Experts of a small language model: 16 experts in each of 13 layers.
Below are experts of layer 2 (counted from 0) of a mixture-of-experts language model. Rows are named router (the router's row for the expert), gate (a neuron's input weights, with its number), up (a neuron's input weights, with its number), down (a neuron's output weights, with its number) and show model dimensions 0-159. Each number is 500 + 50 x the weight over its row's rms, rounded and kept within 0 to 999. Numbers have three digits each.
After each expert's rows: "gets" lists some tokens that make up at least twice as much of what it gets as of all text. This comes from a sample of Wikipedia text that the model never trained on. Tokens count by the router's weight.

# expert 11
router:426436469446441473553496549488438458419456566489561446595404479550451530579477463407549483491517485423560470480461566593553532447401541438584549553585575529527551450437534484418414557532493504586465428386521433464469541459500432453487525421491486424441532498526456422471481510429551470516448483581585457477559475527600572429497580577518571561580469544416524512468448552493575511439531532469524519518490436466531572484462546460499538568453471486539492561447549579419495611521494440
gate0:468568490409453521505477479534411521429485501452537462529451523517492535497437606481510448416593510501486487450479507528523440533382477542584563558480493478454484531332444614495458478500545519570421519451513512581488517519552507490537497460497511428505454397507445420494505563401556509592486464507495444445533602588473507398489431547453598588462448504454486518471539472595537476490581511542536435483472511462522566439438451530494535525487513557438507547540567461464455578553594489
up0:462562605424415478629456526532443526451467529479507526541521524578527540549516519522547498482483532501501498416433457505534456485414466521488464522562485446517463486398388525477534490479560511525512542497516538503469511554490511420554580497545481561519531437518466502428511539451550485472551557527585502456542531561480509435479450547520566487531430497537578452567530575522511521526455481500485449540432502470567488390411480553491521539463533585509457530541478554501383477522541398
down0:561521574542508504506465475471518558549513462550500564412564439493553490512515476510462588545485574525474475515468503540489544459487390519426478465597400459455479419564400474521574514452547427463496546575485504529498528550543602506568508469518486571515565430501515521485529496521542476437528613454446567428535467462491491558514372433553496455485493529503531456528580450527424489507455434436521399528524579502493521409429452558505506511489572536494511516518414405537506351466495481
gate1:482456541491512427497486430527557543491518501437532444563462538463579467518342478388495476459520452536541441571465445548466483423531556538558415556561583590484505510469413511456509579533494477470371463453532555484519465475472504519412517426520531521467522517547514414592555474475518421516564491530464502489460473514614494485474406529450461475482497587551550478449420465510488439490516408455489451516476489584453509522573450461481560533412451427515479445417573472541499540543482436
up1:469420502513544518430401472429443547584383476448436434426489515510598444464424597501464538492557490487494493481592436529527539512572480479484446536569527498572495483583523465435512558486530542524453524515538492471547502432519518506470578455496470595443498503517397552533512514398470539556570579354479521539482423532431490540530510422419531481499579451547459441553524505444470476493452480503520540467518528612575458551523441478457535528514513474409516570537495417472557434516565487
down1:418521425589485504492486508444497465521524433503482540500449528584543567515488431532560517540511473456403479539558558551505489501394471467506554548423474555572417489499566439593556498477486538505542566515504500484434531451544504414526609487509496515446499469498492486503515500490431591478525516472487495565525497461468526515515477476438540560483481490513478409573546496434511528469556527502561595520635454488501523526506473511527478443481569537418498516509463535428537527463574547
gets: "2", "0", "5", "3", "9", "4"

# expert 3
router:467435476444459509578479553488438450431478563468565467599405466559459532568484476413540484461499487434529483456458555587567551461400548436583546534574575529506567489425549512427412552546497526581437413399508422464463556451523435478483546423464495435456536503529477418444495503411573440556462465586579450471562484562583572425523559585508572565580466545423526493483415555476565503457532522467494533497490438452548599458483542491519561577460487468540499574448562576422487605544484469
gate0:408426479490465513494461510541504424418446612550523407471392502564503501475523516497435489505536486443543484457475487494523476501504468491532523478554497400481549544479495554449390536428492533497662474552558514528469495386451528436533518504574475481392592559479441534419399465471427484578471605609510459483560513441556536543459528576495472515554605502434542504550558507490538445560511437519470560435429459475480500465491539469494527469510486546532389532486423510490506487487406464
up0:569546539510525476465510490581580570529552476502527459529488551533553465452526388532507561561607528520479543513478437458528604471569556490544539461438516614475526439509536430435519470539444520449505531440487520506425506573438547533500641531504549469513439475504447568437491461572418487506435584540475476469498506544531481491496550466479523471512450503445502495499485529493491513553448565482496479599584477618549443513559544482541539484576464548451544438450420509516421451455540432
down0:589573465480571445484557502497503554534530490464462488565561442552614476552489428502524498512494486470487483441512542468612495467567627398571526549562557528579436435471460473530458477637480417511372481393434500473387544513451518468485532493472554558573453415595479501496542428549502494454484476592552599498521486535467510452527493485492530532555461527543455457483458513492454563553492577491556482517525502593498522454463483378547470532505499382533579463486504486413529501464510449
gate1:452510522409486567588405565662555491488500566544446539467453478471513605476519500346547429447505423501586549537480567551510520491468342499456497529481539428460555536498474471525500437479506554476564494514452447407508526531548504502444464506531546493524506440531574480498504571435453523485542433554555456507549432490523474547501464409519555481513479492412483474517516475380548458511465506485506469471440429521455571520533446487448536499487477468505475535511457381479508608641584515
up1:528446557569530523426514400478448502469473428450412497535418475490457482503470551564366414495453585483487496479545478457509466510441450532468561464513591427467575435453539526473482522521432503565540444520459450403583507404503437493566450394547545525411471560484482452573530526489449479517524541466483571460545489495526614451415520569425421515457426508626405517505518438500472458539493573467537516490543534463604468547492574606464443446504492592454580492635543544441484438499514462
down1:572445589500481531557536497524489514506551512481441475550501534487474543415510527449460461530548608482485501553567491344602455479439526494476524473505480463428614570496469504471493493470519588542497449518466602598550503530517475412472504507519505492498409509488478442534419527411357501601586512519484514481522532506501612414427512505518430414526439483520465538523468434512517442580517439495478438471545486573479434516485492478460482406462512554450470462562493472448554505528566480
gets: "2", ".", "8", ")", "0", "\n"

# expert 12
router:463437464444447499581486548484447449427484573476550466602401469545477529578474467422535481469496474428520471450441567588557540450403531435579554538575585519510561483416547506435405564523512521575443416395511431457467554448512433475481533430465483427453527508533471413451503498428583441546446478586578455463562478557575564435528568576494577575574461535416519489489415547472576505455518511454486540481490413457548591472500535477499555576469484468546493569448547557427484602547481473
gate0:578471483425430534545491443410461505469539512533517632519444528473503623538546414424525426487519567518489529504446541477450401446507451427528465543468569471463528530476503491605479537474557458556581505393469559434451559505547416475547454463510529483458479548478459477500452553478509458463425549595500480510553462500565517404479537473498504486527450440531456561522450364536561583498548524471505401542461470494554470533524516469492485473525531463413518555408570494487518476517485530
up0:508498530524465514503522565505557462551604507457502444459555507506464457408476574591486499485521503507486531439605519497550526520525560517514505468502569560510567541436500474471550526552418507452452553527493486579490471499472530516542453445558500494577450401523523563500522457543493559538470498424479508441482475510555595507518488442585448426535496575471565520637535592502460407405474484510502499416481466449443546551380512563522510529498519540472488490536502458537526503468531538
down0:529490492436455527500505445485477436546604488484476472532516553503403531475502483403517430554554542499524523412501491576553426507437501501519535579502479480486482542540512515545473486598481512508542486326489525499505482481466447448510470540488476403632529437481500469450460615519533494532519567501485449516442492467631484450575493552492528474604485428462530562605358470498522539555523527551390517512586468543554510495524506535562488499531545492423437531481627523550477573538515613
gate1:438463499523485578522475557477486536469463513472503547579470522558443470669492435429535422434535541471573514509401476583504605454442525418597444536538531515552589593509540540503514508528424479454424431474515455512497465459593470559445473500441485475530422588479426413476473468452552457550514463547514462492514480501614466467567574554501504479575477441445449481502480528481549452467569482518512494505554411536525545578435467517521498527521484489476526568541525510377466566526474459
up1:522403508529450480480498569497465665536466557526515402464521478525435478522567452453457485518442479593515476427460512407488585442449568431526519550528539626561570430492468536486484456535536468371536442545448506488461518546469420427498447497557550547478529483476512529486501541500516456468450484498491481381576455483610434483513455563546559598515469532529510534464503532552543537509497585500464409506413466487519558529553575511475417472447428448572549537456433549464492409427432413
down1:556459497512462458426512580451501636578435563520460433413541445541434432516513412482491498493436499579555454458530502468490573437442587496492480496514499613526487519476463554508504499588510411421519469556455464539440510576489476479561438493495510554432530510434531539459550538527430466502464515485529391402559522534596443569512452539586472607549528483513531535377496517598540481574397559595469473514479501505541520527497523492480381444445486456618574552479464542403541407486477458
gets: "1", " ", "5", " the", "|", " ("

# expert 14
router:467443465447467509578474539476431452423483584475548461602401475566474540576482458414540493464501483435526482454451579587561551444401533425583564533584580509503562481422552510425408554523503520568446410396502431471466554447513438472483541432476504427450524513526469417450499499415581439537455470585573447474570488565587560434532555567494577571579458542418526496481422541475568497448522508454498533490478423447549602467497544484507564561466480468551483582435557576425487609557489459
gate2:532483404486602530521493526515463453499473424469534569455469464597520436444468561460556515502511469578583451512414486434522504432430569374487533469473527470511476583484629515417458425592539457435614547467507507460484585515519506487482478543515551569416551484566448485555499514537552506416489579479435519445517523516572475555459485563579471568475490540473500513564533527521481430418598464587425487507575442547538492465562537453474528584469459477461469474457579419458543506580545478
up2:465532529521501474510508508503475565470497557502571486534446528400551491518531420457500480486489545434473478487518436500508450505542453525525476656542456495486490487511469538597478472455490491494477508489540463525562464556505521523454567494554534567540506463383495518461491561531469541596456491449555463467515547482455550614531487527449438465413433519515476462516519503454492451641526570395516461504545571460463491492492570538425455479514477504545508557519490547440462544526590446
down2:483440387501450577599528573528525471485515420514596577503493396504502449553437521404490522469488477577499415470584454479471496527506552450503555480534546448474538601457607535442448502538459481441601477436511410581501531491544520421460524486508462535538574515458415463502561460488488490451501515560417481488578498556509552501428448551605441551481519494497559503453465508589517503376549417508497568433543515496478574436525508514544509543494525480519451458442551457482559533498557496
gate3:441430458510505457478453512396467567455535498453549507550462426472491492593569454523629458550477472402555519475538483540508449490372523481505531527454612501433561497414570540399469503493459465496395458556502457494503523501489398519516510377525496499489475498540492550540488447529478503550502468466617526389524435562490564503557532535622531501517556556540509484452518461401568470581449530518462549552429468488451507513461517469460431467486437626568450517495478571512448544515466498
up3:511525519489460469528479432510556543556572498529500488506615536449476566525474429466442492528499521494476518445464531504484493459495550403417502544500537503502481428494506564476466440604383513477581538483538581583518461474419490521599526477408555531570450522583464573441487567474528472490474532565438574483502503522550492398550602561470535487478570422503553556599505478526523545504526563529387549522569483561582485490420507548486527509436410426525560481488438469404467542447477382
down3:427507556522487484593523440577563544530536471418430504541596508434437552496439459521454486536457405477463479441456527541513481429467488362445458568498542524578497404486477538517423505551420520545563467513538495563437462486475502518580532519497483539525469464604430553518530460526494465516492505500483572499482496484570447451522574566454601560406535491479527482560512440491490454566579481518435566577609499555586492539467534537467480561462401419514431477488419509401494580503470441
gets: ",", " and", "6", "s", " in", "|"

# expert 6
router:460427439411470525554487566498430467466466572477531487595413444538499536578475513410566470425532455465513514461428554583544560447431547449562550547570536531502562512449558532473399526510531492561390412419519447470477517486516459472473543452464489447442526549529468409481505468430590471560436452583556464473579488572569578455557532577486598551594466564436511491478448522473569487446521539438484537476442453452525598483518539476524558577453477493556527593433550527399485602537467492
gate0:502451487482496428556413516526430530553463522486580419592534455433506569594450516350513469473480515431510489580520600627473476513471519455590532491543574538480535586523508487535435495509561500549392486509494466409513508488511503503476563440490506434442542446501484519537526515508532442536511518493550453463490506488564520474551496577579594514490537489490463380490422500489462521474498509432466470620453502494520513499484517460565577488516451444521537522481562491483456545599565497
up0:503479519379540510487521572484558417478464451457473406473486496523490468445513592569594502464523507404495448519595495437502553510543512482518466563593546467535495433508497472602573469452492531512516487548512485537488544500532494601431545536462439582555498499510561564514636518494512471509501469453465434459516464484488559511528479519562530519509507518441563494518487389529510475508472542474515427501474549539553529457498473451495552577564551514426517436486530406464526550538493525
down0:508473517344515477448452502456595456512439475455524542549590507568466482463483487528561532488503533387527483478507499437563487471487540484450505567522525449393429531493497390555556494594423542547544540452491517475473541524471393503505490589506442559496481517484584507513571489452522494537457526462469455513503487487460572479503557565541516553519466533484539524463473433486568458508471466475560456408441466529611592521448462440500584520552516519428504451539549434426509633552492489
gate1:405459544506495491536509590446472452578530619452396456588460521543555529472475379509544516505411473362574474491448530535546505501519583430549510517490493589487445395441497535499504512398473474495513414529523471445493452424505517534463511523534517526408564582512518432532568489434481462594502468516579489537484551547538452560473513645500578524557536550540523576470502497348524459486496438525442585415518519412575476449413494424479462541509496448520481527440469531418540489586500457
up1:540558483515499517587524465570472526493556485497522488572463555484496457504521517506400467494487480544442448487607496519501395483552408512521467539486575589521518561496590476491539476506457411510459580514434494467530385509482507483419521487499454463510461391560464500425439633456565500568495568499437522404564472419507487524438462470503431524534521439469501391500581501592524555474565516530511468543460573457490535528418520578438481445544548420557464429450531507464443494558451530
down1:491522487518430546543506528548369495501517532445522500651478509537517456537528495550439512423451451507480423423558579542515422476511480526565527515456546624459506532465473457472489494532461505439516459474499430433497518565498452584414566529515396490493481478490380490479456559489551543517540491490640480496618486424517415598447586587559545430544479491480512469494558522481503440421466510518416514471478579410508494502419482493501501444575519374449390462477546563429545553583469511
gets: "0", "1", "9", "2", "==", "8"

# expert 5
router:460442464447456512583478562488439439438475579468555464602401466569466531576478460412542496466502472436523478447456570600563550458400529435585534528571587530514563477430547506434406559533498516571442406394514417471465562445528434464491540424463489445451520499526481408450501500418573445544455468568565446465572494555587570438520564581501571560583466540412515503476422548478575503448522510461489543490479423453549586466493541489503563572468494471552486575448555570418489594542478459
gate2:555561453455469437551432476478449509464475440612442597567608498574432483471504409484613415399536504507454560506502540456503553508492450487557595512465433585505510515562449485543544575393592509534493399524564591457426463620500531541505475385494478486482455509537544500503545520451478514592504544540445544483489499417549508399548505364527539527537530420528426518523579526477469594541431468414495499489438447559455451630501479515568420565499495496561535525525609481515526491433526479
up2:507474556521523614464481488524489587487462587541563491504578437489455499502566555560439492433488501508511479527437467561381448417483519479498539471392599480482553484555491527552523461520448537533432491432500448531514499456506449437465508523483508519474562524437399407487560512572565471416482417473496444506473505529534498538479521636518433503520493501549517490409620486451425419484533511552522431469460526491570533408504543414453587434511505530458511425503426540498475441575526523
down2:472538394402444484534480529445496448493506500488550523590512475567459457499506403420546457517512498474483484475505483550571528519471526496498577487589477507527544492475502504514481506437435473464478448528506467455378504584526502529496546421584502520519412459521507481465541454397462494629481590503502525486548558436518431336536548410477503507509457479503420536570507547402533546549411404459471588495435465513378434481533491550542464549404470492578498538496461473525473557479474531
gate3:514421496575446539560457505543477437505508596408521455534462454557358603443508502493520444500507464459532503540508630590513600572402462443550516532539603480483532493426584482549467534459539476503423514505451457397520466475495521537484462475467448546578370518507518418502559440506476531552540453562610511584568456560523470500511503509515504471614469450461528474488433444493479434522461551526495481425523539432599610460446441472445419464501441464565538620509573486552549587534514518
up3:458494633534462507582464455588547541467431509434397505548484506414494437465467606520475425477531434550579541454471495472496506578544525430458530479459448502470491462500532451532443495538588476516538477551480481426439491437535470460527436518461469512595496495494461346444511458472494559448502388585525458480570624532507624504434499542497420555529481455529493540477458526457518434522545477481493516432564535480507545578479483452454468419513491451528581560556534456511437514537603560
down3:476530641540555461565526435443592550477445481465350492505417588521541505506515568454451451457545466600566534458445531459455545605480571512526526515499424501468446412541552486504468446520595443522501466587499556429467503478530519532476405483499492468518510508428492457539534497463528534457463369494546467494530570526495554490447520521523463516564396456520540605519533545450509529577503458437536499510525523530447508564466500440497433450536523504544466558559538475557470539522619517
gets: " ", "0", "4", "ad", " he", " D"

# expert 8
router:451432471441452512571482554477431464431470577471545450601406464553462547566476461422536491464488464433522476464445564602560540451402542431591567538578582523523569482426546511435412566547502528579448413405493428452464556446515433474476539432468487439463536492518481410456493503418568459536449473588568459473580485561595565445516564564492575572573461550436510490483417548467575484453529511461497543495480418451542600455496544487503575584463468469551489574452555572424469602541480474
gate0:489470517533485459481493532459489507520540457454617491494495554598521502436455407473417571454521484525498579522454578416577603480469464542589465554450491484525617480513488415369516579465540503499524541567531518520491547486520571438446480444530453367512471575654485562447488462456509536535492418488408458566531558490554441476592516561519522524510503463484437463506490534424500522512493524490474503513527522446597557510519536434491536526445520524554481483401530528493397492449488533
up0:670577509533444379557384483470456549486536395499520555476489525542517469421483541517384570443512569451523563511340476429521589451499569529526469477456452510575459504611536491535552500415562415492565552465503497481460461467510460497451453501511512484534491527526504549462539623449413474564447517507453439528529597451554465498480547464542568524480502465612543486484519497514397485481597519468446428482525577506561495556538548442535477518487491502502428443405454449450564396546430488
down0:483494462519505482501517523491475521548489592542406549496450453394499470513554482480554459555501522499536444529529481668413445508556521426514464427587492521457384558597495572607443487530526458492392463427526475446525476504506475494539492481536589624449575432380561440495561566476437460454560541554599556493431450482477661431508470413494467556449440528458562514546531515580537533478490579445558455493408492553458457460431448538504429510466445522501502552522521449539585596526480466
gate1:574392459472498467533495557528441486476565527393484530492379460460415433446435370503452507538403502482579514568397472502537548504494543510503652537529512512526529508491422500452485558521561453466499487520538484486505507509469456514371627480508487509479553486569520491475578563431548488501423437508571528438546485497479482528512524613533520464539578489458548541491508565505538589480588415457442441550553462376453512480475549440542572457411519554573458629483478556508502515514489437
up1:504535486530485611482423567471505478484416474544501493492485539486536543535516503583498609490587373551433506493486574541504488502514548425529518583495472475505515473514542460522589490518515527498517518517529531516517587435387421462622507521472389494517488455516591495521393521461362462432565429470496482477559462535516509486488476468433457500368495496518482647599491488559538591603511494507520455532389463517453509475513495440504462577519549563540496429513471463534586477463423382
down1:527545512524445505548541473503397465592429494518524566490454529514516522478517495622478576492531426484425558496389564532519428524582609455529609496416472494518534501481544460506613494530457506461542533485533575498535474376427483500608540534472402582530533445499551513480413470483412420460574379526559463463545543445534481426532481532454447491441500394586490551564465398479520622565512484511506497483443479536484539417495507539500463525453475528578538435568432498529602507452491393
gets: " ", "-", " the", "1", " to", "4"

# expert 10
router:449453471456468521590469545482438453433477581474550457613411481552473537570486482414530492471494479441529493462440569591557540440408536443587546538575594516506563490422536510425404560543494531583439413393506423470455552438521440473489532436464491441461522499526488410451499495419580442542474462582572441481563490567573568437525572573494580575579468535423510489479416567464572507462530512460499532483499427456551596464492546481511568579465478470553482589452550566426486607544478462
gate0:553516442518466495484603574508414460474522514561535457525415484549513427546534471477472600471505390501541468506455499510493539425459530433563525446471468548576571539413473522576447467554486430567492498500547546552367408457561436502430506484471434502477419529449561442481495511482516470556407495483534455458561535572555512455586489513467572566462558515478558484429492485500470487483545496500440457450563532468416450439462466440546520507481442522428457500595594473444536475532475499
up0:465519493485500549473569554475513476626455460471468511537567567449505559464474528475468576520485557465455551442494561562420579457456503469474472564620450516450507528495543502531534444488527507424573514581553473552504597429506542483500509468572576533543474559429541474501421521511518457518562490409537423506396539555446492521474447520399511507451473482519405482539485454495472469497443467515443462504484498536448549583500551502537480514560506423486550522474474507530487504523488522
down0:433478574480411501564511482469510499513508564409428534585504486437479621393532577468467527507489533396510496405488572546464533443519494509458518502579502470457501491535590503517511548530491584463507458421525438458498578543467503478616563392508560460523514480508484491459464516477486394478523496454538448519464492584532474530538457491482505449516457434534456465469452541460591478499526497505470532506500384511609555633478534512509592537524530428549499532458524635484527497532534512
gate1:484465458484565506584458502502418422438487483510525443540366510559492538572535494476494433468519480491596519501448511564550572485424485524500577550612491547491543539489502509526435606464509493504405390473500458450576438556491528475459572407491457377495504502456516414470498521471573508538436479546591444481494529544547504497559581529464538544549435456500565497512353463472568540520594551477552507421422481488540554381557475611486500584500449586527536596538581500534487582497512565
up1:416425463505499460513522537422443413554458491417526543513449457596583632512538540461562462563504570573515393502572530494530473473519519462492525478434531511534503523560530523549374538491548438489463468482622579479426461479559521446496465417566484501505494502371379461453495515497515493514404570526490476344528418507484443555515392509490455511516498510490560463528422472488426462445427553531479518508468464473496479497500511592543456451444535580542510499497608529525506479500470588
down1:477550544556520468433621471476613429633463488372494581512483482540567578459533540547607506544459568605480437496597500436517518467590568463482402473340446581480497503514472560573385541517509466484523513554559554530504480498510590521525498467530485526520444539430423514454510459597524488491570580495454496385509417412452482590464403468500466442454538549476532530453493464521391427416431578595515436459511492491447519510466479497587530437481564509530514439471499488493576456556467516
gets: " |", " the", "ed", ":", "–", "0"

# expert 4
router:456436465448457505580479560489444445431469585482551460618412467552457536580485469413541487476503471444523483465449573601556541456407524444586560527579594516508569485415544508432423550540504525575446415396504430462464554454516428475478534429470495436463527497525488419451503498417586427537463470577573455474568481551580568439516567570505576568583458540421513499476430558474571499454524519473497536493481418454557596463498530478504561572466475468558484575455547573428476593553481467
gate2:434423563500492515534495459494441474441495533402546526599472473464541562432552466479460539449482376405555408470400528466498468485487548446499523499542486570557558490518477535437494550487424483552522501436528456531496507451467440504477497467486478478513539539574505494468427536373454475523456472555555486409495497477530393445521513552539544544543521523506433445486533573553562463555497563492542578498549461444499454433504472468465543549463525486506513541453482543448502612572432550
up2:492462501514508525532454453534587611522482512600490463537538598500495470458542451484439446483482608557464498411535483501495461446508443507543464456471479466516487554516582498557537530575578526495500494506413465498530475500473462517523500515481455522501509453490461476440600514524506449528519483480445521464562418560519563491491516466493423548559514501528474497481454524474553428566548511513518427466545459540476398514451553417486552533531542431471456411562562502622439501529430510
down2:546515475555495452570485470543471518501541519564496434537507559501447500461576392422391524531502644518493456492516494552486490481443478519511539446534528496520475533512562500567477487616581519526485396465459455545467504531584399495505530506560508476533570444552546511511548442488495400503493442490495552445519413551453610508512540450491463489486518470517524528379444552465523452591554546540515484484559543479458490490454548519540551539529446472460432458567609505573471473489425516
gate3:508514457537499484663459459452499455545521523512437507561477413549486550509476497488589515418398498405582475517461628535596483429399540388561542502574547539504561510457543463427500523503451454556465402497500453476502558554578480520485512451421490456475512496434404411512421432476514525573429507526565391520485430525637493467507509486562546489473428577401483454535525501484489533474555573513488503557526434516495528535489498464498545571439495454410424592422596573499468557515507448
up3:555480415510517518547557489499471514489427446379479407540436452484566536540431509478480519520412555521515534502526530562531562600499438554463493616496474470595509571448503494471458523506484548511552547543516569565536401538493476455460451552491575608461421502500511551486570474523417511566456508517483504494622494417500451526527484449484458526468538498514506455448516482617525496462531512502548466515511493513550492548464469535427387503502479498535526489435412448500441544529502485
down3:542510471554533441584499543570394528501494468418463466535500526497498480495455448431459527573414590498521545497533519471514560519523425479507422570498519490532537483504499416443480444505528480562547494519507561505499463484495461427488455526537566493521493569487535561535546497542420447599460506549510478499599539419570447545517517452482473466525513510463484480429441595608544501500543535494573515513545508523612427596549437552408395547476496460550500426441466457406473505486507477
gets: " ", "2", "0", " the", ",", "7"

# expert 2
router:455449458448454510584485552486429453428474587464562473609394467554462530580475473431536496466486464441519484458443575599559552439402530435574539548582586517520542471443549501442401564533487510579441413404516418478463560431517445461490542437480491434460518525535475416441506497413577442548460479568574445472570493569588574441533567583485573579580456527424530484486413534477564491456513523454491531485491435448542593473491532495499551564454471461548492579453555560415479604541476464
gate0:439542546403532532506578482546499432509465535420553505520465465540473461540450487507488547462516556452508497488513458469492449397445558536533581459532662441439485494486488508493339408474523540457462506436515535466459513482433447470474478472461519482509471454541514419499419537456482550543422550530470459572473515629531468425475631561490508580490424503479444464404480487531524519450527506437497427400413465494599564521496473529450538528542556550516448545456506563454420543518556539
up0:629606432569477552486439517489515549487502571601545522459500478473538527460438511470478490513431314512505472461485555474491547545517437530445470522551505613416447626532532473511509517453469482457476584508518478573537478568512527576510452539493551502533544473459600463532537413565481569479609463429485488525516489449430486602492535403515511410501525476464607457523555547512560514467356621513438481522570542542457536490560504414476471497440619468555549472471564439462527449462399529
down0:569548487507505487573528513521561540412489571539571567481490445486517548486429461462494530461390440520495478444535591510485493538489495508457587629506576546417564618471529490436485465477487547540514542514448516532477494467461464481458405515464465430543510578464604507477567454573524548498539468453555401556439535504505498492552517440521465418497496475459551436500507552422606489408448539566480567497563516533594592539523419404460428472433594551571532507531519505455403529531489557
gate1:443444418473470505487452444498353450440551579516568547542438530553478533550495477439596438482590475486518539434614532511436500397434495476556519444602602492483551516452577479454463549458428563569411435424521490473386396549399543488455522525492482517541483482488440512441464569512466573525419378512482520550540542504530444432558566462455555522536539428436524490489471525501482455470503525549475438511505442530529544465551469528587477474547553486450541507493485529441428570559528507
up1:457426469507420512472478535464402560522485458525499521489493497613553573581489569538553496475547475530578489516481458623470427436493466569396611484492503518468577494524558497466437501512543459433402531529463451400436532480523584543521542528465487599580506494552489512465470540420510545623482448527481466493497475437547477466528532440457471524497478554489462439512496459528428482486558454478431501468492456432498527470509454510575532558484582430464496466537492531498459569530492569
down1:421494449546498479445472489414428497371515493588545522486538527507511518543520522508565470451513411478474491494555522511406452447510523527476484492548456520561557565481535540492499495423566573461383512460476468448406484570514572549433538574518537564506479374504466516490479499538422486543483439605461600461523500509478439471485510444511462469432558487498450445479553444512384492530542478515430429538524456488524513419468549545552459501543624522530500505509442545545494487474476539
gets: "3", " |", ".", ";", "ed", " S"

# expert 7
router:455436463453455508570485559492425452432471569467568470605396473553468533579472478414536497475496473431518482448445574597558541448409538437578549537584586524515547478425545510425412550532497524571440419404507411475471553449525440467480547435466487428454528509533475399446488498410579446538453478580563454476561481563588561433530556581506583562574465533424513490476420541483573495449512512455503519491486432452551599464491538479513554576461476475557495583438554573428488604543487475
gate2:518562543505538437606504477562496409441530547437549482556414527582413490513500491498529486540516445456544427482388586559460505486468525576522543422519557534462482525511453517464467548550398520536520530493501484528433561499434477614464469460433420505466473479566554508527516531455547482584492470562472495444557521584558543450561551528505524529559384519404400554568505607489516437462480491532460384449595451406457535458520518545466494548497434565401495516509554505540427589518526450
up2:535543512458486485498406407505489411460515520452469476515469527485469584449502545497390541486599425505436547541419506495488498472507520435484454518490564411452523569566521579445493479491598472402517556533508443435429516449538509523545529513498469477599519553503552493566437555471418487542505500478621521456530490599467466541565567487551653520479522482459512474506541479549519447548597481483473497542530432471552522474504552404477546500460549507574540595454502569512546536485591446
down2:472526493450581433482432513476522478403500565556424446376389431526473646533521535473372578554530477515414542534428461422562528440565537471473516518504460495458469596611468570476505426518602436432552496551510465474413469470602465470571505512485411455493465523486482491556436577481469468579563514485539581473476412608488476515600587476473613507539489523415508548469555419541468500493587565526444467517474558465537478456486492461458478515472516529490574545381509511504549538439563404
gate3:503449386529519480516464563495436445532521606513472482541513518518437598567476476451533460522456485456478505521509544518491514418391501491511515511531521481535581522468491536504476530540480540563418447484584409521508565521514484502451539540467466444432481492497451497431494497419487520533459459527619433445470468560566567467468502583470500536485403482418545490500448559483570538516505462555509551534536478440507641539509537550560499512527458583505461545368448574504484513504383549
up3:389486474424493509473503516575566479423466469516499518497474514542433424431585461502531507477453465465600501557516550487484496421564476544535424455483507586565556603528466444522419514505400558507525583527457487458515501450527515462536552515491520478567418520496527472610487486483512476477463499471595553487536569468485555529486483521494407461446436476471614482569529527592499506469551528464515407545401501473475572433564447514530491549461440522456491389514428519426466535667455460
down3:471563516435429522431528567552515510496471538485519493506504550561446444447518375509543450534466457445588556576514555450448435505579480572581497456438444526565463501583585505569418493460449541571510533555552420480539452454472479430496535514518430493567442518422488556536529518615496542379456543399500502526513507467437508580491479541481414501430443465440511530438559449551502528536516500505514458564447547557417606501593456494465444506492394478454510381524504485447516515559457457
gets: " to", " C", "i", "ed", " L", "al"

# expert 1
router:453436472451450513569475558487445456439473586475549469607386468562481538572475456419543493477492467454523483451446570597552544441412529442565556543570565530516562487434545503440405555527511514584433418412500428463469558442517432473488540438471481427459541502529476410461498495412576438548447468585570462479573492559587568443536558586499585570590451531417537497499419536476570503444516519461490533489481425452558596463507536472501559572447490478534477574432555556430491608554467454
gate2:499561556486490410523568601514543491498546444396478497531465532473439524533429484498449480450501499535487492493503443524471517452537501492518521531553440533548412481516436530602434505402456541459588463431480551548458480513514526504569548510488476506434493550579592552501552512429503415515489520471475534503479503563596433404437452581603500400548427607482512569545524508468480498482418556398508478516485532485494462448533484491501475527484507516497521424425484488495501594552516485
up2:501521529496515526464488496549422511472472521460572409572450486486470490481572471499513428434542390434449499428468564590522421451578544469483529431552544470476447517537551554494423461538490439549456456500505494403496485456474488467454533464469481518547433536415401428461521429512499478501457482444536519477547509523461565511525562488450494553430560490426476468483482559401573456535518526499606517536516532468676475517478517464481563529491595491509519422595539598518440516493431537
down2:457614573466486452512543648517559459510570523453527516485419483494453528502418578446467441440450487513495523440514474623540540462500464492436455568498465536622360402548467460667499559537442538473480471459484525620475541513518476527583525470534434520518510546514406569490523465469475448552457509491454454567470494539529492461514421489510590492516465542443524520540450491478516567399477506392508507530473622499573516439457492425531467497512508561467438393484487474419507559502429538
gate3:430410455445524470524493540486421433472476448498586481540489492570434516528464453505540474513526552491620526523459466555506512530581513599568590479615515464556482405509491544483511490511544486503427386409474420566608510519461519437497532541574506525443503530390446459479553536416561375608547481556452401505504430569555427457435574538442517519568532414386511531466412549479457472484415511453513550428523434522505581573481499526467479479529467538520589579550481461482478522490518434
up3:621527540593470523603416518594377607427433507437550493487430479543531516516423515510467507479452478551502496493454577504508493452493442498545465490451537578412512516430509502450505494497460457487478527464423497400534526584445532524525508493482441508453533512471467536515499453581559484576537467523385597564453490588487470579493437525514526516515447464471470516496468454491487489467543486613514533481550501516528453409564543392503414530462440513514465535559512488527483442452457447
down3:500518496573550457600460478490522594477423523446597559444402485514437524628497554424458512518504439540484493409435504545446511497452512501621428482539570515456493517435537534432433501524423463523515549491495527414499477535567419591499530478469494594411517566486516486540537440606567449558555496565443519532568507588477454525488482419459497517557424548471468514483453469439525456453523521577540504467507546470507511423510512466494459571466440526527486521559480480494474507452506487
gets: "4", ",", "1", "6", "7", "3"